{
  "n_experts": 24,
  "moe_layers": [1, 2, 3, 4, 5, 6, 7, 8, 9, 10, 11],
  "init_std_router": 0.0144,
  "rope_base": 10000.0,
  "parallel_block": false,
  "init_std_qkv": 0.0222,
  "init_std_o": 0.0222,
  "lr": 0.00144,
  "beta2": 0.98,
  "warmup_steps": 319,
  "train_tokens": 292600000
}
Below are experts of layer 2 (counted from 0) of a mixture-of-experts language model. Rows are named router (the router's row for the expert), up (a neuron's input weights, with its number) and show model dimensions 336-383. Each number is 500 + 25 x the weight over its row's rms, rounded and kept within 0 to 999. Numbers have three digits each.
Before each expert's rows: a language model's description of what the expert responds to. This comes from a sample of Wikipedia text that the model never trained on.

# expert 15
Description: Word starts after quotes. First pieces of words right after an opening quote, parenthesis or line start, such as "el-ectromod", "to-o", (D-anmarks.
router:507506505477527542491524508486480541482502485518518456500500506484498521522511540467478518509486506532493498489526460476504484540507502545504478
up0:519534474534473548506513496493476503476486500502493531503460487497458490526517480553565507497514493469489460540486541515524489496455526442446537
up1:510477507483490553538445525488556504507486513486539534502449500489514510546480541470496478482475471499500501511515480465477478462487523507507497
up2:511479508460490517442473535482518485491481488488530494495541507487472516520499498463518460504496479534503481486491498487528434550491486501500520
up3:474493478518500524507542514466498523474562509510522484528516501475509513517519478510483542510516520520470487511546521495537530510518517478500469
up4:538479530532506503529497514502517458524505510532496497498465509493465486472490514529532514496513526467463484520484507543538520500476485512494495
up5:469548509455548498479512523518521499453515489529516500493523515473491507567512492475490508499487471464482442491505528482515484521504498506481516
up6:527470520469518454451495511525514480518458512477511494489489507508508483492506483483505516518471479517513506548512506528518491482484499538461503
up7:463538557473501522503486466509530503500523483488483489531512451530487538500505494485481481528501488512516504518490512498521522521528511502473501
up8:505475506460511505451533556502528467477507517477512514472515519484468530502524519520478492524466470507502526488516462509517486507485449518490508
up9:507543501513510509484538492489476509450457510478526516537477535458533544493523515480438524551476471492469515525459453461536530488503504521500517
up10:487552518489536519514480481504456494492499497497452484507505468498506495488454497501567485539492485499455504479500532493534521525481481522465527
up11:461494491496494516496514531547495488497479463497465521533550500472482542474507487493509484531525468510534483461499461495500501536488495478471513
up12:463499477486512508446520537492490482516524535488504459542446487500492503548527553500523485474531472491512527528510478490528490509446499479525502
up13:482531532504497512498516490506482508497466515530516507486512549405530481499504539472473512464538502517469492504507552490510503503475499471511493
up14:496518534443501540536462562525470492487510520461544514500410531506499533532485524431495487480521514491447523512531462475508503543504505466495484
up15:522434474470544496461518499469503479484523486509499516518476485497486522538501467493531468494517473537494531518464490458541509498524527479479499
up16:480461474498497530493515520501501513524527497515501504532505507469509503502480483462532537497478492480484472525481508475492516521469524476497512
up17:499483517505525501477480527523535510485484461519478495450444487469473505474553476458547495504567476521499548482536514471519512542477485523521486
up18:489497500518470551503488481514529502467517472484502468458485457495503492576518526446495474538515494466482441463507458548474483515490546511473462
up19:510470504507502529448481494475511490464501531480499520529522485472508538545486516513476507494507463506449457512506485434493483507523492492461517
up20:502452511515544538455529488478527511521515487511488477527513506459519478529518471506517492530524495551497466532505508535541472473509544546450489
up21:537519494511530503511500475464500506501519428490478493485496474514494523553486527525504532463523474473493475533485513521503447517509526485503527
up22:504484494508500517523472463443483476475475465523509481502503471490518443537543495486490507520512486542500507514489488518528479522502528495473488
up23:524463482534524496468500512541514497474487523535474488489466485487483515511484524459494511494516503520492483495506521464484469568480492535493495
up24:492481504499514485510505482501468487488511482508517506492504508526475509448529519525526535545475460547534492516498500509473477529502547489471506
up25:500495492507474517468501515471512454521493482532494482505519536469484488523535507481473510557545520520457492529534431501498524512488505520479508
up26:554507543546481483488444484492528499478518492538515539500520539521496484497496514529453431515511492492489485467496492507500545517478502525489480
up27:486459506506498512512561525484514494530506488487457459502452477482477483457497519452497518554508527504487459474501512520536500536509490514506483
up28:550486520511468499443495542531539524507521468512480482516510512483554509518512475504490507518571494529477509521489519480490514495477510454476479
up29:541518478520520493480478518528509473500528448534522477480534501495528525459550534483536508535520494543497510495486459471541542511504522509513497
up30:524489529459476496524470540499518487474501484514477529493534477494462451452510531507509464503510459503522516473483486457469500522477506502474491
up31:515429550520466489493460460478527484451498505545480528511476551484469530517504510511507510530522450572475487497478485472466502523490525493501527
up32:475495529542518530458467537505538495493527502498467521522523495452514519471501528487489493484512511521459504515528498472499500504518542529470454
up33:478454499488521487490471495527493442485508510505497505509498477481510478510503442513506500504529509508449498524460535527504465519454489505486486
up34:478485473540518519492505512450480480458518508543469537510490468501435505469539497478503455537518501503513498459492479501524475480552491506459502
up35:478535492500522546517521505512555536481509476496490506495461506532512547562536448492541497517507521486489470501441478519539497508479565470457445
up36:489468551512483528475488498489484467484501490503487489501516465460488490515510494467507476486519492489492532480534520462527461549500496491464461
up37:514516457510510555471506492489548520515479528511516508537510483497492497502506521478526532500529460522497453549531529518494525537455510513477506
up38:498446495504522482524487508504499516500512496517489536522505494515500482476538440483502503505521470551497512510503524492528497498503475485510484
up39:463458508488540496500497504500481513466534487506476520495489492478490528517508487497468510512486486541480485474474504483513476505531520505455518
up40:505504507496465547484474527540502476508520530489523464503475505508531531538533528443470480509506496536481494516494518449478510536505502476518488
up41:528471508472515474487524520524551473477476509549520515510504509459520539514513482492514542558492518517482501472508479502519480495512522520478486
up42:499486496527513496470518515524496466478527489484458516514544509487499505525536517483491488491512491522502506471468489537498491525504521512518496
up43:488473517547460525473465518461504464496469495520533489517515534506488472509508467485512535512507484571534504484479512528527450508512481478505490
up44:479485467496552517492517524507526517473478502482448506539491526457505499513512518456467491483500502484471437499521508497509425491482489486502537
up45:478460508501529519504469486522542511475473491506483553490440513483493492533546504478518551543498502503489499494499483467502477489478513517521502
up46:507474484566506512504515440480567477460543465496505478564505524478514533491501533502498506493501515510477526501494528480534489500498500459493474
up47:527445468539520499485503487499489476462527540511478484529516470477520487497507482477501522499513485487492465472491523468548432552454513510502486
up48:509535514462539531535504492515480494483526488547514482479527445514499516548509506460485517504501501474515480501480465518489452536471493503473502
up49:505513546516473472450515510497503485530493455506495493514510481500482496484484503484480482539590455479493529520488483449485531509534550523487463
up50:538457546486532486448491489506496517495473471506476507523443507492504503507506505502494554492504475535482507500482512492482508557479476533496526
up51:537472543471492560499490482483517456465535456517533457556478478501492524494504534518533478485522471519496498557514466486487495528507517517514505
up52:514465483531526508478464505530487506493504516530490486506515515497445509457515530506500494507521470470454491513497527464539510546505488479505501
up53:456504509498497507494487534536493507470473495496533492476449523487508457516532504514547489499464439531467495493507530503508477488450564508508543
up54:514496539506504526494526499447481525466496452497494513496467544518526501502470465471502481483518437469466455479479505504489446504461521533469539
up55:506465454521526498504481489491512483519442504533461478478520476493516500490530514478555456536521493488442507484503503504557537495515515514475460
up56:513464539521528543504495529526510507505487541508499497485548522490530522522540491451532522538548462488457521516517495489531478482478504512537464
up57:513545505479466535499519464504519468481478511471510491513452446477496514486562523513514504504501465518522476504504513476507503511493513492484466
up58:496476531524510517486516499504503499462492510468522487528525530446500513528491531507500519525542496529469484486482489499494476497496479529496486
up59:498468495483575536447490482510528511529481505490511485526529505467549498532530511522514487541498459511452477488546482505551511529442487472475489
up60:469537494501473462490546503442480539520521530531467503561474446532492491494496532502466507500493496493469497530493515502514549489513541518515505
up61:490473518489514494515508522498499518484454506520496525537490516494489494469519519484520523564528465539519469476534533445538524548493552505508479
up62:480442503499558539503507496486485455460501497471567525480519473458530524510523510507512515501511489464513484490484535526454498484484515513475475
up63:498520507496531538537510474457494514477496451503469517497486541483531478527479514501495496523517442493506467534508470515527470498489518540499528
up64:545488515497501534527499523488490497501492487491480488497538488487502492468504497461500485462500513470470510485501536473475510541500509515474478
up65:511494462477468491439497495510524506520494518530484532475493528469520531480514547437507494465504490527505525498528520506519429554486507476511488
up66:480452498481573536526514493485499506495492554500483539580526538496536494471520481522472491509467489521485532494524458503533489520505543497472505
up67:497512521487576532498443507501509503481504510488507481520529514504497469507492456487531510517473483516532482519522499474500521506509540471478490
up68:496498493487564509526506498458494526466474452471512486471495497525508494538487498469472496519486482527475461541504467494526543504444546525509496
up69:513486538511483527504503540511501492533529479503463487498497467480520498483511553472476501509531485526493483519495539464506537495484476515518469
up70:525468455506499489500524553499494507511483482504488501475477540505524469519500537505528509497507448540523508531518473493482524530506494495502472
up71:510506534485516527493493477468490499452515503522485515539471523495506516540463488515521494501468500524519540479493526461548483551503472518475476
up72:509476519467492521495471512461505521502482499504533504502493505485495463529520503493500512524495479504497485516489462505499492485512496486516489
up73:519537506468511531525513497483525489519494484524485533512473506473506493552473507471480479538493533502517483491503540524521489503500521519453494
up74:477492460479522572526512497491488522541518496534516488497491484492477512518472506469456485467536551485451526479482534475506495530496513496512488
up75:481472516479531502498488487466524498491479498522493507540506495451458514513503500462518506527480459468448516492494527482550463523497502463466514
up76:476544471503481489491491519481521554503491473516512452523489478525524483549510531489546536525489502481519468481503476470518475527508515517499531
up77:480482487480505504497475491508484506476490516499512473530536481467477503489508470455550516514499470506489491517477522471507463503506538518524499
up78:479503546478534483470509509462496509520484544490525501520437515495482509501462527502501479509548474462509510495540476493510478480505535497490496
up79:500521462486546521486490510523508501513502524493536492503493501491564491526541510510469519483472512452528535539533485505544532503492565479511483
up80:528494513476525532483513550480488486471492456485498479493507488487467473513493484498491475533525478471497476478508504505513501506498521492471484
up81:505487504500511534489463560474484482488506482494489497470476519491523444561494537535518495514498517492478464479482494501523495487521531502453499
up82:509459506480498481491529459473494521503512496486525522485491505471478514510529530526449514507484495526471471514486496446535512486490497483470546
up83:497531498476550537535520504476527491513523467507485483544501533496543445539504468502498477503494485500483453489502512500539452506476514502451542
up84:501445528497504447530499507515449505476495478458500485486473540538466468461498533484525482493511464499471519500499517479490484522486498497505457
up85:482454492517466485492452547491488501524513509527478509504455494457482512513476519490470484498539530484511478506515527521526520526497457505458516

# expert 20
Description: Line breaks in lists. Newline tokens, especially blank lines ending bulleted lists or infobox fields before new sections, tables or paragraphs.
router:452489466488471497517470459532509497509527511484478473488498497526542478510523501533521523508470496492524538507462448514500506437505502542501521
up0:450481501528476469488516506478519486463520433526482494518504544436474555465513520452503477550543483476474481537518497462481496515520557513498514
up1:494502501523497521480530496447501478501523490500495501456487545482512539473481511482480468473513468466504473526530532455496515491462540491459511
up2:443506493540530508480518478491512500496506458475491467520502479445519510499510535467463523510524534449514476491516566525525524513505506504490518
up3:485472479521513475498488557506497472458509463481524496509479491471508519502487527459475476520491469494493507513464503439475491508528473480514514
up4:509489511491475540504501530511483499509486498454494479455488499512491497499489527498506463513481503493517537519527503507484493488461499525507491
up5:484481445546536511493510507508486516472459506500482505520446525501479484510493468452517499539502498463503435474468533517515485487542478499503525
up6:481506492494479478490501507475510521491468526481500473507470541458500521530495475470478504515498506518513496505458512471556442525455489473490505
up7:514466545535505469515524481484532508500538487496456496539490536514475519504516503495491474492502480466505483509469484492494553461461522496494504
up8:473494506528472539519506511527453471533497512497466492492513489499496503514527540479522511492526464476494508534463509497494472498469460461491466
up9:494489504473529507490480481481509476487466542510476504508507490519516494498468468485499502498507500513484483451485466445496515557474539484505478
up10:417560476500487495529484488497474527499520498493528479539490482461529468543538487485493498513496482501482523573500477512507520512539495518484468
up11:452488490497535511464557535560545484498493490495494442498479521461450472525528525470501512528526486517482454541481448490494544515497534522493471
up12:527519498498502462471486494499513539460509487480558482489496515480493523532489465479499498531519498508432439558487496501517528520484520498481518
up13:508477540486512493511503482529486509522481526499500456473492526435508465480538536535558529537523539510479479552483499486548517552487480499535523
up14:422477528483491502488476482472483497481518503492492467485531506478475557495521495498490518549515488508466514494489483460494468510500523444461506
up15:504510489484477535456512505450486504550478479498512493429483541498542499496490467519525497516495488503479524532478516523523470515500482480469512
up16:473513506519516521520512509519524493520462486512536454478501518483484484532520471472495467504473494455478454504478493509483486526500493508508446
up17:513480523484519490478526516467515488513475477525515495515518534507488502499493514499476493549551446468489459507473483484525447490506519476497510
up18:480508505518539520478509501483470488487463458478515492496516561503511493520540574488485513502526487553511514489489526469507506487481480512493476
up19:474477499467469487490497505504494498527484478537543471486460535510479518475489506511511521533552473502476486510479498428496454489509556476503451
up20:496524508506517525489485479516530525529514510520483462531496483477524500529519453460468492528526521506515479470479543443559519515483500450477499
up21:488451472485508524505478520559533523439521512533489490545451496517472507498498485515482519513516481509482490486499518506496462504484482513473564
up22:498526519487497515444480507502497492531534501522535481465482463554547489484471477533519495513511550491461503541464512505477525502467470489477526
up23:465464521482508530484493490445483486501523445521524477495516444513454493461559525466490482541546485501468538492485444456549487505476498497500512
up24:523474513508524572510483458492526533511480526491451499463514484508464460536498507502474493542479526545515478535467473475468540486483552469467505
up25:485464525462482468485492497518554476501487517523534469498523479478475506504493531480461510515537544467511429531462475480497511544502513527505478
up26:531464519534535473510537496521545506503509496498470458459497464475521490475463478497499516502496532483502472482469501489541438493485492527482479
up27:480494503497530521483477481548520500451505504498512515498549563492501467534507509471501509516521492514467459515469537509497414508500503503501503
up28:439464486472508520557505524507477512499480483482489487553458492452536497541474519506469504462526540497452560532466484454508520530503462479473517
up29:497491480468504523489499500466513523506486507517479487509478538470502520512530517526484490541509482480511443554504471437504499463464493518449521
up30:455458500503490563495511520527476509526541489485519488506512543495525472527507519457470519522518457519493498489480527478490502532474505448531507
up31:502449496498487506502472480466502494482532496492450494462494484495527475502491480500489504537517488501488541522480474444496509482503514518488490
up32:496487540479531478497473530448531511496511524468538506466471524466511481532464473527463542477528468488480476499503478502499511541469544461514491
up33:515457530502521484478534548507474528469494484503489483489500524507497508536521490486455482555516501542478463499459521468514482537470524506469484
up34:462487489513514534484519487486503492522515493475515448516509463477516488483572532508487440514476503523482469484473499466512482509491487454497491
up35:486466515512454483517519505474504486491535485529500525468498506519510533517528515472497521504530550508538460530477487480502493481478486435506447
up36:520493509490458519500513495515484440485490537471506518511507525474429504487448514519514522509507472494489487462515548512482489505436510460497494
up37:486513476510491496511499456508548480450491532507475435484472497486489476511528545519531506529499494491457448505516487476536491539503483528491493
up38:495468449457491507503570544479502492525479528520488504531461508449441501497508517482451462519540475497497471521477484514544506472532482471486487
up39:464508483508513506505468457480468480475516520523453471515501516484466523493509497469488463556514530525505483494458464498490473539499530449495505
up40:502485479528453437510483510466527489510517479532481514433454507449440550475491506510490494501514538523472484532458514495490492513493505521465501
up41:490483506493519497430537493492515491485457480528503485494497519480506482521523487490512483534520509486500500542444521469530478494496503495498518
up42:531532467515487500503481484474501500431483430526483433496506532498521480551482490464494490485529475480457478475457517487493474502497472502489476
up43:487481490501496525516482515454495483483527456514483515531503483463515470491472506504491487548508507532500456546469477462515507492521560515492549
up44:478475468522528513463517527507510515525506482497524518509504520474505483507505490459495521512562469472479490522465559507514476492485496507529515
up45:495480512483500473481485479461553486505472460504495501457440518477483525502495513488483464543531510463465500530454527500499443521499513490482498
up46:473504513469446514548474532508470477533486527498514518508520519519503524500497490453460446525497521551496495518497486518521485502521499472499470
up47:503507475548498485505503489495483508517497502505541492501519508497513505496469495512492468483536470487474495497486518431505477506469482473510474
up48:450514491477481522479528515521515495512542527475498467537533528533472523518467443472453461480517517511472467511450519519515458450481461460514509
up49:485451476505464502466507490500515499525520503450537517503472492487489505507512512459495493490555518451448487478468468505513484443532472522453519
up50:520496487536519510461519558530465523464473520467470518508512504484550531478454490465463426564545489470474498524457504448567526482521533478501459
up51:491494479518515484469518485523466438506514477491532488461498515460497512502486534491541515521505500526508502484498480525489515520467461548493485
up52:479453541502484519417505476474554483472520451515496512530524490460501511488494490535538504534504502510516486476446495519512515475470560478481459
up53:482505516523468513527463502515503434563499520528527459499529505485520491498469528524497482501524502482465507505472482519499483430463477424474512
up54:499502525513514527522510480473571513514524511475544472537527495520474477486533523525477499492518470503493467504519453444486493519501554501520452
up55:493474503503502472496507476515480514528546506514498521473470511493549469502520488495477472505483458477488478459494490521536515503527498501504535
up56:470510520497501550491458494543502498472522493521467490516498512513459521494514516503481482533508535503498485508481468472508530488488493484485495
up57:463498494515451524463524522501504525472519507467494511512493475477473464508492539439483520505525530510482470531470490479538508484553502495473519
up58:501482540487476483471477482489521504509504469498493454515497470507438512469457506513501512546544465507504488506479542460499526496516498498516525
up59:449448496517471455468513536481472484543442521461472546495484524490512555507483512494497469509480511497537464503516535522478473456464522486477474
up60:516486461481497492475532513488528517452474478526460477497465509479478524508488466498522476517521492499495486513482489485542504540490521464479458
up61:489528480521469445504496546498525535493548506534546479485517518459443472506492527512466487528509482490517452516494512472522500508505492505502507
up62:519502508496518478499499489517549497487512513491495530492525540507476532520484511496525504533511525475515453515499502523489511521529474506481471
up63:503486474520475476491451495501473495502479473483485448474473542486494515475474485502506480509482461549489473533441472507529460474479507505499529
up64:485442530479518483440498511500512486494531480485502504491527469534517477483499529524480507534496488528497510540483498487472483454485556497489497
up65:506477537474506490494514481492550517472500503483539512487484454526510475486492504514492497479492462540522508504489500471537496486503526503480468
up66:472489485501536499518515493549489485521471507502502468523482515514522476494478521476499497509496494492469486534497495441488526492521478510519466
up67:511474443499474495499458488535483492506445510489492512534489478496476497532484502517479498488477531496495483567495482509496518513461472505498513
up68:501486557495531498507496474537569510486469541502474456483494506470539481536500478521496515513469519504499456552462503508492499505512493489466521
up69:509478501465519499502516456465505474468487525510486470469513521492493475531481449501522497496504488522483462553458552478460482531489460518470536
up70:485529473447479523477527479498520500534546511481545460524490495523503526510509476514497512480530491517461494529475472465550456476457482457492501
up71:459477494498527464511466456536544446456465493481474474514546521485471500509463498516499527533532492506486454496498462476519492474510507517471538
up72:473492487494504521510453524487493495489499478493522486489490475529512520488518532474447513460502517476494495502509456510474452520458528472500504
up73:491477494530484507469474530520477521474481471527513477488484496482470471487486522463488519502518510503495479553524487518530480487512536515525467
up74:524534478514487545500519508516492481546496479478517480527507499467497518545547507468548499551524496516490473559469524492482486524529497473506434
up75:505490512474505526520491502496505463523509501526490512508533514522486491491520528506519455527485494539479464504482520457490548438471536497512481
up76:462504480505450518521528536518467492529454468517517498514503516483520525470515510496493487512545448479507509492452477468507462509510474481508500
up77:502537483516540484509497485455532521462509483470481456488492496456475481534458470462486516534560495513475470510443477512448468486504465492490507
up78:527498477482493520486552478492516480486489506524474511550486518459514522511474524511518518502521482558488545531531489491517513504497544512454486
up79:435545480496485477453528470464484524505503486489495487508489521482515475534524498464521522538535505496458516530509483507490508466549488500492462
up80:448465510524502558503527466498502509489498515502532447483503530465512485543555544518478515507547493483475457504491443505515515519492496523535491
up81:473497449495485507484539532504504498516457494469516495531513480477466506508508502488508515512559514456456482476493526489488524521490504490476499
up82:484504466510493534497508540526483513520495485529516457489488489492514477529498501492528520522528511538455489565501504506515528523493494478518506
up83:458509441490472486517479456501492485472458520517522500492527496501499515490499507511536507496506491479514468498478511484499563489508496509523511
up84:502513529459506511518506509510537513482462530482476491456479515483513468513458508535467529529491484485485491510465473474534507527498499512489547
up85:505485486473547457498519509493515518504484521514497529497473527483535513503506493462482488514508491524489486476470508490522455476502491516493536

# expert 23
Description: Sentence and line ends. Line breaks and full stops ending sentences, list items or table rows, especially before headings or new paragraphs.
router:534481461486525477496508498479516536537496489502481507486518508526471500487491464477548540461459493454521516470480514482460530473510498507528522
up0:484538466521504514490484436487533496548516527523472520474500495485513531486460477505482517472517539500478526532513483498485502486504499486529467
up1:496501502517497523539523504457474470499475530481505540505500477476420536461466511466492489502488479481497472478500526519489486498483485486517524
up2:505512491539530517493519508528461482504499491501470508481520503528483529467475496502530520465514504450422522465468522455502538510503451479490473
up3:541468479481504495532459547490505519448509517507484487536474487507503488519502502537504475530505475516499492494479525489504487476499486514494496
up4:512502521521489536470466536538556492527475500472472472473529499506452470509522471550499519475547497483476512533533471503498504521475463486520463
up5:522500518523545523502489530475491511491477501526504517514434484470484530532526483496497520510526508484476515485484516436514505531500512482505472
up6:510497463501474487503500514497576506550466512488465472449511478493509509488571479490470481491522474488510487512481508469485474522486487490506500
up7:476495496520486494472494482481497491504464484481516507480449514448492530522507519468508472552511508512478483476468509444535481486511548495503496
up8:467486504468527510508535518461516444465500471481503427500521536467521509556499495502485491510510494506507479500515461486499486540471484487487515
up9:494502475509455484460466472495514488485518507529488510475508482470476510488455498505505479503528503478490521486499499487496520495490571479473466
up10:497493474525532511481502543503532470499477474503500512486463514457503540488528521485511474565480466539511446508466476435532542508496507464474522
up11:493532544487469527480518453477487493544451506511495507520540504520469515453497500497485492491493477479510500539511513486479495502507511515526518
up12:491502472512549560532447512539488525486509533546466500512490535500497550527494501459503498500488519501467456538484542503529491496467478468505523
up13:522508531541465499440483444519499511507511533507488507542513490488472525479467483500491492501474496493474497499495521433492480494483531495505525
up14:479485507521525495514488495452499506473479494466497498554532549517494472528492480509503531516522489516480499483522544508478505525471517507502532
up15:480497496497549511491473496511495497464484475547495490501513527495454492537502481479510492512497530468479457480448523532540531529509515517452522
up16:516464485514490506492493582430537494515465500502505474433533480452483518440497501512498487506528513487502473464509490492513477507486523489479529
up17:493452470516480527501497521472463472528516485523463519482516502481461548491498488514468489485535464501531507545490498459514483515500501469444510
up18:494472505509512506497497470513464501512500517541450471487534497464548506516507501532500530534489520513498489509518517476543520491497476477526504
up19:515431454509499503488487486499502520443522486502512524479434486472497461506535495504511499488476496498510481498485515524492501495540523519468534
up20:482499472500522501528465537505499485512494507466544523489469541474505503492482494473512508488502488525463511497451454490485476517528563548486471
up21:533469481498447469499506512444511526451492513514492524463453487472532462533505507503520489503492521514527514471496522506519475463524533497459472
up22:496503492533478494484480505428480487466474493484494513502485490452497485517488512455497517506549520534455484476455461481475501487461513514463540
up23:466454474502484474508481556505521506448465523545500477507417490456511495549491516472508529513473512520526502490512528488486451509519491502509506
up24:486525533485508473509527548463497469478479500506547515482476511494473480505467444498499506491496552491484452528524490516504492454534553501463519
up25:529478484518505525527487524483508509481508464474505471492503483463514537494506513455503457489541472509473495496468521470509519547454526500472517
up26:535490537532508527505495517476494522459462501508473524504521495450483528449520495479480500522531473515479490450511490468493509504489514491531467
up27:505487504494534478470519507490501499522479519518498502496520491530492519530489489488477525520474527502497458498499555468517477519474492513478524
up28:492477470500493483514502520485529492497498488458468488503526509502454569517482488508465480499557474500468511475505502494530518465477493468448524
up29:506424460475464488503499530441502486453487491493504490452475516439520492500522479490504484524477503511537504513518525504499498475535538521492502
up30:535457510466506495491471534529505505448487503468486468498451495485479471544491467526493507498519505478463499472527506517507506534513473494503491
up31:518524479473473513508474519484489485449539500513503476504459439492512496484480486494478469494502508498521461498497509451521512514491516499456495
up32:494507463535519453534522509477520563480500438528459487509492493507509482534492517466461488527490486493477508499465475458538457492522495488488472
up33:505519529492520489516487483484475515509505518488516516474526552498478535494467449455494522491506482484495506448483543495506527495473515497487522
up34:492492461516480494486492522483498469496491501480461459512472471518501486493473509502487466511505476528450505492517453488508514475491518487494488
up35:527481503507510509519542515499503504472489513427504521510515495523462513499460499491507504495493470499471492502498507464486505511484468456467467
up36:504486454530522470499487447495511522546516508533491500493486480477481491526483485474494483536525528509479528536506466501471455461479483470454544
up37:480468498487480513477472476466522472500531488514522466520497486489516512478488465502498460550528502496488497496471496493560503505465547495479482
up38:521515475496526490504481543507494495435499503499506512531434524422472437516542494529515491504517473498483481482492517533491510521532507470510503
up39:528478517527491477480516516500481491525458484489493532494472476504532532478496542479481482506499537444485475511480518470476516533500534500505501
up40:514490530505513502516477466501555518573467535487483490524554512503502522473501510466490517525532493487494510563501503503472536491463503491528526
up41:490510561492527523474511511516501530540544486479509518544507497479507535527537474528478477494513494524480513544492518476504514518490527518540493
up42:465471515467501505504451493500489490481493529527503441504487508504514463519495512534511517525511488482497505500487520512522506525475497497469519
up43:482474428483485499546467475459540515513514529486501538505449464450506465537469505457516470516506517525517489519456525485511518461494517499496546
up44:543512517510542509509522504500493496486488519510496495540481492509531563524515511498480515485500502516453492477499498495517478551484471500522495
up45:501505457477500504481507509466523461531428505490507497484539511489545522465488492467513496523494478496509466536524504526482480476507518495459525
up46:515528519513481510540471516486525464547482495530477498511502474484445474454493524513462502485489514487528490474478490481521536511492469512478530
up47:538493492523521537465508528469525472519494513487477494470548529459498526448484504509505481484537482516509483497489485519484456509513524498506521
up48:471494482474486499471502549492466487535528507512526444478516500498531496496521514494494531482543529503490531516472503459522475480508491463502490
up49:531495514519557473501513495514519521427477524531513487491506476544454490499499483478456539518506530486513476478485497443476496475516480485491498
up50:533518469487577538470486525489476504486449513523503499498512485506495536495492483450515502512500465481487495547478507493488524492476496523493568
up51:535504488483510511508493504504521498522498511460474511484527504490490466513475512446473500515503477491448463474508525459542504523468521466500465
up52:518500471501554515439488519495486495516484509513513469532505509484536532499483495518504488513507482511502468511492508436494494487521482501500515
up53:496471474551481520523523471523512513498462499467472523507489495464494540536527503532472502550488521504481433495493488470508543544506482487510511
up54:498510525532541551459478538530550510534491486492486485532435469490492531506535505473502519512543493503491474511497524427486517517504498518487486
up55:509475509513480519514512488469516507527458517498476532465520523468505509517515481529480524475510478523472505509519425505498483529507519507512487
up56:488493478547483519497520491528514490508502512492459452520537486475467540488491497495493480507499491471485479530497501487474514543503499478495522
up57:535500495519549509448486552508526526541480511526500516501479479479460527491531513487502511501537502507487466500497510425479483514506497519520478
up58:478473457496542536488523518457547522458496438516485481501522461470497517524506485465477468523537524453473467504457489461514487516436504529472452
up59:466523515472528504504516539480521507502465537544535534468438530493439531499482541533487500529516477542489494476484488466527486502507491492486559
up60:485496473490531503489475503485512535459478486550508479508521490472526468517543491457518480489498523489518483492462508510487490499527555494481483
up61:482477502507512528517505503497452524455500489458500499507499507468502501448505470486502486518535501523466453519470507496525535507513535426478471
up62:510511484493432521534478477415526487504474468476490504443513464481500464460483522511507471493524530514493492468511518475476483479450482492526493
up63:527518549519573532466499527565511526519496499526492494536454506499518492514525500499507510496539469501458487538508473505495499538488479488520528
up64:536475457552518484494505518490504480525445489520483486483489442510488497469469510493485485480515505479481522494480484488498491468489493491473466
up65:474482483484534546455495527479504475504467490513502472541524480448523509484526515451498464511523480531469530507444498507517512488450544465476490
up66:487482497499483496462514521531515526453480462504508475520499486515493552536517530461470516533552535494455506482502463492527445497447498495496526
up67:525512493452549501476514530468507520478483539492508477488487529518475501506460528479504519531543508476490514480468513470493478492452501517512529
up68:470509489519508516503456517472490515472474491533483501458452472494466551524481490520472517496522501484482513522480474473521479486502465495513517
up69:466490505460518544488521487478500478479535522528511513508462481512488497444502500526516521549502467487526518520523528515518475530488514465466524
up70:501499513513492544477470528525547467525510457506504473537506520447523507512522471478540498553532488501483463488505505464513512480474494450492530
up71:455491527490524479516517525489519522511490489525473483458515498531522511468530520492484505481485494509492489531506443482513520558491548470513495
up72:516514485481522523449462527500527444500524467498545493476514470484520460528483496505510460492507455537539496485487473479526510503509499461466488
up73:502515518511482503491483555531534474509492502484522478487518489504485512492492547502515482499509488472476514451474499489504495523517523476486472
up74:522506501518477515445505514482511481496518560463472502495494487504519526533472526527433506467529518463480483497486528512521429521417491422505480
up75:500499491474504493484504502475471515498488530438482482535493474498499546464506510501479501492503493486501516476497508454508488503512473502501471
up76:488537518485507526493545494491500485513510532453482468519495506530501486531511480504485482487475486553500557510535486479466504512475517466490479
up77:514508532540499503501497502478528512537507473486485526484539470491499507491496514520490489495538532486508461495488532464479491477454515485522504
up78:458521493498507542464523536512480503484471535519517525531512539483468565528533501441511511528496453463533495501490470531479469509525516503494519
up79:517497462501474546447474488481516506506505460514515459479512490482452503480533478500538450515549505492473491516507470459524549490470466487485496
up80:524542522464499514491520536518514491521461522454505491476477532482527527522515503505516502506519527495529495484524486485513476501494466480421538
up81:501497501499503496419502484469464498523515502488514490494477502490512500485494514451494509482471496499507481543507491474497483490488514515490510
up82:489489453499460494503489468481511490552454524481502527491553495478500554465493499458491484500514497496526485510510492526491489493439499492515535
up83:513458488521529490506524499463486531466522510437513510518536463516483490452506486476488498503496511487480503510488498471512530495521520521517488
up84:480501527486498514489522535489471526538491513503504504483505524513502492545497529544465498520505519521456470509482489508482537480510509469505505
up85:477492498528481522469513494446500527494460521454516523510509489497503478519513508526461528506505487499498508465500538492548535554511502508494522